config.yaml
hidden_size: 160
n_experts: 8
d_expert: 160
router_z_loss: 0.001
shared_expert_gate: true
tie_word_embeddings: "early"
beta1: 0.95
batch_tokens: 65536
dataset: "wikipedia_en"
Below are experts of layer 4 (counted from 0) of a mixture-of-experts language model. Rows are named router (the router's row for the expert), up (a neuron's input weights, with its number), down (a neuron's output weights, with its number) and show model dimensions 0-79. Each number is 200 + 40 x the weight over its row's rms, rounded and kept within 0 to 999.
Before each expert's rows: "comes before" lists some tokens at least twice as common just after its tokens as in all text; "mostly gets" lists some tokens that are sent to it at least half of the time. This comes from a sample of Wikipedia text that the model never trained on. Tokens count by the router's weight.

# expert 0
comes before: "\n", "|", "-", " ", ":", "=="
mostly gets: "\n", " \"", " (", "|", "-", "=="
router,157,190,183,140,166,187,207,164,161,176,201,152,170,228,174,313,180,171,245,197,166,240,262,253,52,178,299,226,154,176,204,202,185,214,267,214,200,164,301,189,209,178,238,179,188,244,162,188,128,150,206,172,136,257,149,159,189,223,165,163,163,202,218,171,207,249,191,225,165,211,248,181,254,189,189,170,198,309,186,187
up28,205,213,180,143,255,133,200,202,196,168,303,154,225,204,132,219,145,146,138,275,137,216,123,150,194,177,223,161,134,164,224,178,220,210,212,213,195,142,232,221,231,137,213,223,239,196,209,208,225,198,184,148,197,220,226,184,199,192,226,217,181,178,257,167,285,108,119,239,266,240,207,200,173,302,229,136,193,211,190,142
down28,169,176,158,261,153,223,202,194,178,244,267,162,214,217,240,221,189,198,200,214,273,132,236,142,155,137,164,181,239,154,244,178,265,205,206,180,122,237,208,190,128,192,190,187,194,227,194,284,194,174,169,107,204,197,177,236,257,210,199,271,295,166,209,157,211,215,155,195,183,177,220,257,241,174,261,212,209,204,186,186
up29,246,226,260,271,168,154,185,134,164,141,240,205,228,178,284,237,162,216,218,162,229,273,102,224,206,160,170,187,103,201,193,221,176,145,248,183,189,160,183,240,173,167,213,171,158,114,232,296,154,167,204,216,169,198,205,150,138,188,223,179,163,219,185,164,152,226,208,194,201,240,190,265,183,227,219,235,231,191,225,240
down29,214,171,209,183,203,180,220,207,227,175,181,136,201,167,154,164,151,203,200,203,82,248,193,152,258,153,216,199,260,240,183,141,129,187,188,268,130,164,226,247,181,121,178,241,174,230,219,131,121,208,188,149,173,228,226,207,75,236,220,249,236,236,161,173,131,213,169,271,202,259,137,117,165,219,260,162,214,198,223,199
up30,130,252,94,188,174,239,138,221,182,169,212,226,199,202,234,306,264,196,198,191,246,192,210,253,133,184,132,194,155,192,232,212,254,239,174,224,161,216,206,152,146,269,179,273,181,211,167,205,202,120,195,246,142,208,224,202,100,282,188,183,234,193,157,149,189,203,215,196,183,246,208,165,205,224,233,205,252,234,218,178
down30,254,165,189,268,208,266,145,251,206,220,130,238,276,218,194,138,170,188,185,173,230,193,225,203,192,223,247,150,191,156,254,219,213,229,218,154,116,201,252,226,163,186,259,211,162,78,198,268,191,236,242,241,178,226,181,251,252,228,195,144,240,131,188,218,194,221,137,142,194,135,227,210,195,189,152,206,183,252,181,251
up31,187,206,227,175,200,226,211,190,189,239,181,285,190,210,185,215,138,159,196,239,317,216,182,193,249,206,263,99,177,277,214,167,185,252,284,153,193,252,188,208,206,175,207,159,129,220,242,178,192,134,173,246,270,171,186,220,233,180,153,183,175,154,206,177,243,229,178,118,189,247,187,207,188,213,214,146,184,215,252,201
down31,228,151,188,222,202,164,125,152,241,213,288,208,201,222,195,215,237,132,147,193,165,221,140,249,276,143,242,254,162,224,160,192,236,191,188,235,153,235,75,220,236,226,176,211,178,161,191,231,197,175,170,248,174,198,197,211,254,221,128,168,164,239,137,263,168,185,210,167,245,224,155,152,181,160,256,156,200,161,250,249

# expert 5
comes before: "\n", " ", " The", " 0", " He", " In"
mostly gets: ")", " =", ").", ".", "}", " =="
router,172,200,203,203,155,162,195,209,200,195,233,227,187,209,202,261,203,169,248,207,126,200,198,218,191,165,194,195,187,262,257,240,223,234,251,251,255,199,249,117,243,234,142,155,144,210,230,231,188,188,193,173,217,205,258,113,180,163,171,195,228,198,206,189,229,214,99,155,124,259,111,200,193,142,185,226,230,253,203,242
up28,214,253,223,255,101,262,223,183,156,231,213,302,202,212,234,225,223,160,184,266,138,135,226,208,206,172,193,167,170,153,186,202,247,285,206,203,128,230,227,164,134,243,170,165,194,201,189,238,234,243,240,224,265,142,168,166,189,169,209,230,207,157,237,211,143,283,219,177,236,222,199,238,195,209,162,263,240,244,220,169
down28,271,240,191,200,247,251,275,182,175,191,217,123,237,200,175,149,206,198,254,257,286,246,222,205,248,204,220,258,127,178,214,150,243,259,208,222,214,198,218,200,262,119,199,230,257,248,188,206,200,194,201,188,169,176,174,199,152,198,134,185,225,154,241,206,235,241,150,245,230,144,177,210,230,213,231,176,202,166,213,224
up29,122,221,230,207,102,185,200,174,231,180,181,236,254,194,169,207,193,210,178,200,120,208,276,190,283,203,216,201,216,156,222,211,258,195,247,190,225,195,240,205,309,275,132,186,248,243,218,228,235,215,190,211,215,195,181,242,165,247,229,137,185,215,153,265,216,192,163,190,204,203,313,169,196,276,198,175,204,153,201,166
down29,247,235,258,225,230,231,142,199,203,273,240,236,235,144,163,164,200,162,182,257,173,140,189,223,213,261,262,264,218,182,204,101,210,214,190,233,218,213,176,137,136,184,141,281,134,145,250,202,281,199,196,178,208,173,241,254,254,188,219,173,237,197,221,176,227,203,190,188,129,292,159,92,210,257,219,193,170,159,217,138
up30,177,200,275,193,168,207,247,255,198,201,151,291,178,185,201,228,160,175,140,179,194,186,213,232,109,216,181,172,195,242,196,147,214,274,298,226,210,203,248,180,159,194,167,162,217,179,236,175,229,119,212,238,221,212,190,222,283,212,229,252,147,217,195,278,175,219,188,281,228,247,196,168,237,218,240,188,260,154,239,237
down30,265,170,186,337,212,294,211,153,194,196,204,242,219,200,254,142,199,160,142,163,174,153,178,168,162,228,157,218,210,160,267,204,174,196,168,148,184,216,246,193,188,71,162,225,201,233,216,207,138,211,228,264,199,208,206,174,193,256,159,262,204,301,207,235,225,189,243,167,211,236,166,185,137,182,238,175,171,169,198,227
up31,212,252,138,206,161,200,171,208,199,174,203,152,207,150,252,269,218,207,191,219,225,235,202,220,174,233,234,166,230,205,260,223,227,310,200,269,211,186,242,200,139,192,202,90,227,217,208,158,124,193,274,203,234,222,247,219,223,197,223,177,169,285,198,267,218,205,278,145,186,208,202,156,200,191,204,172,242,250,163,211
down31,251,210,222,209,288,260,188,172,192,205,212,170,172,290,216,250,108,150,197,165,142,283,198,175,151,182,239,205,198,228,248,219,156,225,106,183,183,259,219,176,229,203,200,181,194,202,246,93,142,247,236,257,241,275,225,190,170,229,186,173,206,246,130,107,156,228,166,170,204,198,219,181,217,229,212,258,163,174,232,273

# expert 2
comes before: " of", ",", ".", " and", " in", " was"
mostly gets: " who", " season", " she", " he", " they", " which"
router,161,179,166,149,139,192,183,173,225,317,172,148,210,199,228,249,129,226,223,207,157,180,238,144,192,200,155,197,208,175,142,237,164,250,294,177,210,178,182,157,198,152,100,201,220,145,191,244,176,208,177,172,263,224,182,253,246,143,136,149,172,132,158,214,209,221,181,211,217,198,177,233,206,174,233,150,211,230,125,253
up4,115,158,188,146,197,175,196,237,154,191,262,211,256,180,226,169,172,142,237,219,132,194,242,208,199,190,109,194,216,260,247,143,224,158,284,160,197,189,189,173,239,267,180,248,155,152,225,189,189,188,236,134,206,186,279,150,231,187,127,228,202,195,156,193,156,262,224,223,209,219,178,166,256,139,238,205,253,269,185,212
down4,320,154,228,216,222,297,195,215,173,176,150,254,201,255,226,161,188,238,164,213,179,188,237,204,289,174,115,144,274,203,218,231,150,203,192,233,226,168,219,131,119,164,228,204,198,224,237,225,168,296,156,227,224,216,184,208,163,178,214,203,196,200,177,153,234,217,217,211,201,194,175,228,237,220,184,244,179,177,218,174
up5,154,255,240,213,159,163,203,252,164,231,211,133,160,239,175,138,186,212,177,230,159,189,255,241,195,238,219,211,226,212,190,199,170,195,197,132,163,226,200,187,187,255,182,217,220,261,220,155,135,212,195,213,230,187,128,265,174,140,222,213,182,274,196,261,162,189,187,237,179,305,208,253,211,210,229,185,153,249,142,196
down5,209,181,316,245,236,209,195,260,134,217,182,232,251,144,212,241,212,170,139,157,100,209,199,280,302,225,190,165,235,171,195,186,198,176,224,203,256,141,188,162,119,170,274,200,235,198,151,230,262,221,127,160,232,208,168,219,277,269,199,242,257,172,219,220,237,148,209,212,185,209,196,213,249,136,257,236,190,243,199,211
up6,207,251,201,225,250,152,182,181,215,163,249,170,233,215,252,154,190,214,212,130,160,211,256,207,225,275,225,141,217,230,156,233,229,164,250,168,229,219,214,216,259,197,210,133,132,175,230,223,177,178,158,132,211,283,238,149,227,216,223,259,184,111,313,139,204,235,137,177,192,204,221,200,211,197,204,158,320,244,214,198
down6,211,139,205,161,234,186,149,177,190,245,202,156,179,172,197,155,176,224,178,173,215,194,104,140,216,207,250,188,154,158,184,132,180,191,159,139,168,149,226,227,188,194,235,201,315,152,187,175,197,208,211,278,211,193,243,170,195,138,230,213,207,219,220,228,241,212,257,215,225,297,239,184,174,234,202,170,242,186,205,118
up7,132,191,112,160,178,210,169,264,195,162,225,185,245,244,208,247,106,178,279,163,230,239,201,190,240,278,197,164,232,167,267,196,229,224,254,197,221,205,204,221,184,205,186,225,200,312,263,216,145,245,243,190,192,244,247,160,177,254,204,160,192,263,219,202,148,267,228,187,242,221,182,208,343,225,212,222,170,241,188,172
down7,173,178,204,222,167,215,233,252,234,72,223,120,246,186,208,168,197,152,211,193,177,178,154,184,247,208,262,224,200,230,161,147,142,170,257,244,226,161,225,193,265,219,182,123,216,160,187,181,193,277,222,232,187,234,198,211,297,236,161,205,202,125,262,190,196,201,222,272,194,255,214,243,164,204,241,220,203,263,150,166

# expert 7
comes before: " |", ".", ",", "–", ")", " to"
mostly gets: " 0", " 3", " 4", " 1", "1", " 6"
router,115,223,163,159,189,266,214,196,214,197,207,279,171,208,287,309,211,271,239,235,183,139,245,171,198,243,222,254,187,180,165,192,152,222,231,250,179,112,140,258,240,174,202,192,124,233,81,242,203,164,162,186,187,201,227,239,143,179,161,166,202,201,231,205,223,192,205,179,197,219,156,228,208,304,256,159,184,129,187,244
up28,183,181,230,218,214,276,160,214,209,200,290,255,233,239,268,206,205,252,235,157,196,260,256,193,174,168,216,207,152,233,136,235,170,189,180,211,177,193,130,187,251,198,166,164,239,275,206,174,197,189,232,272,170,202,210,241,176,156,185,250,119,245,181,166,238,294,211,159,151,194,213,197,209,242,220,195,183,222,189,234
down28,199,186,229,165,187,260,292,157,150,212,159,137,186,164,219,239,202,212,293,251,111,170,158,261,242,250,182,169,137,190,272,180,198,238,253,174,226,207,244,282,259,237,248,173,285,209,247,208,228,198,151,142,179,198,162,230,195,205,212,243,217,159,179,235,254,209,199,172,198,164,159,202,132,219,151,189,254,197,179,147
up29,188,258,189,223,179,248,179,176,208,220,150,171,230,182,239,201,140,173,235,300,174,175,152,200,184,183,181,278,221,204,193,190,219,190,149,230,218,178,232,204,244,267,154,198,165,286,129,247,211,142,247,233,161,196,214,229,127,209,175,171,207,280,191,204,199,226,171,130,184,171,235,224,108,296,194,231,235,200,143,269
down29,219,167,169,248,240,239,159,213,131,219,206,221,173,195,134,164,197,158,289,217,210,269,286,156,219,217,216,215,199,206,185,162,303,200,167,218,302,186,154,190,154,132,244,193,190,181,141,177,204,200,181,206,203,212,216,130,203,261,234,278,277,192,154,243,157,264,237,177,283,124,174,229,177,272,172,180,231,315,186,188
up30,160,256,177,123,262,161,214,227,183,220,186,140,137,258,245,246,164,185,228,203,216,172,316,213,183,198,192,220,124,194,161,258,230,204,155,195,178,218,251,204,217,274,146,272,213,192,193,117,261,141,231,182,160,165,185,143,263,181,187,134,238,176,228,181,229,302,198,218,263,251,238,250,215,168,221,212,190,227,182,165
down30,148,246,221,183,180,151,147,276,196,185,212,247,192,194,160,230,225,176,170,167,227,184,201,247,152,214,293,191,288,226,263,180,187,233,201,199,120,132,227,220,246,214,177,196,212,229,133,137,223,151,258,179,241,216,193,210,166,216,194,193,160,196,211,227,251,177,196,133,213,176,155,207,283,217,180,239,149,159,238,168
up31,198,211,155,218,129,201,232,199,251,196,168,144,174,228,267,180,267,262,227,160,193,150,275,221,196,129,192,280,230,182,213,202,183,218,193,192,129,273,193,208,192,195,189,214,175,175,195,206,215,232,164,162,184,161,194,259,211,185,166,145,180,227,156,212,166,254,173,271,145,263,182,152,213,217,176,232,188,285,264,236
down31,178,285,215,217,166,198,296,232,179,241,189,183,279,213,176,237,243,230,214,222,214,121,207,284,254,206,236,217,182,155,224,186,242,151,182,252,185,274,143,211,162,175,181,175,208,175,169,201,174,185,192,165,232,207,236,258,197,212,176,136,190,240,247,198,192,162,186,190,299,172,179,220,216,207,183,180,177,252,285,190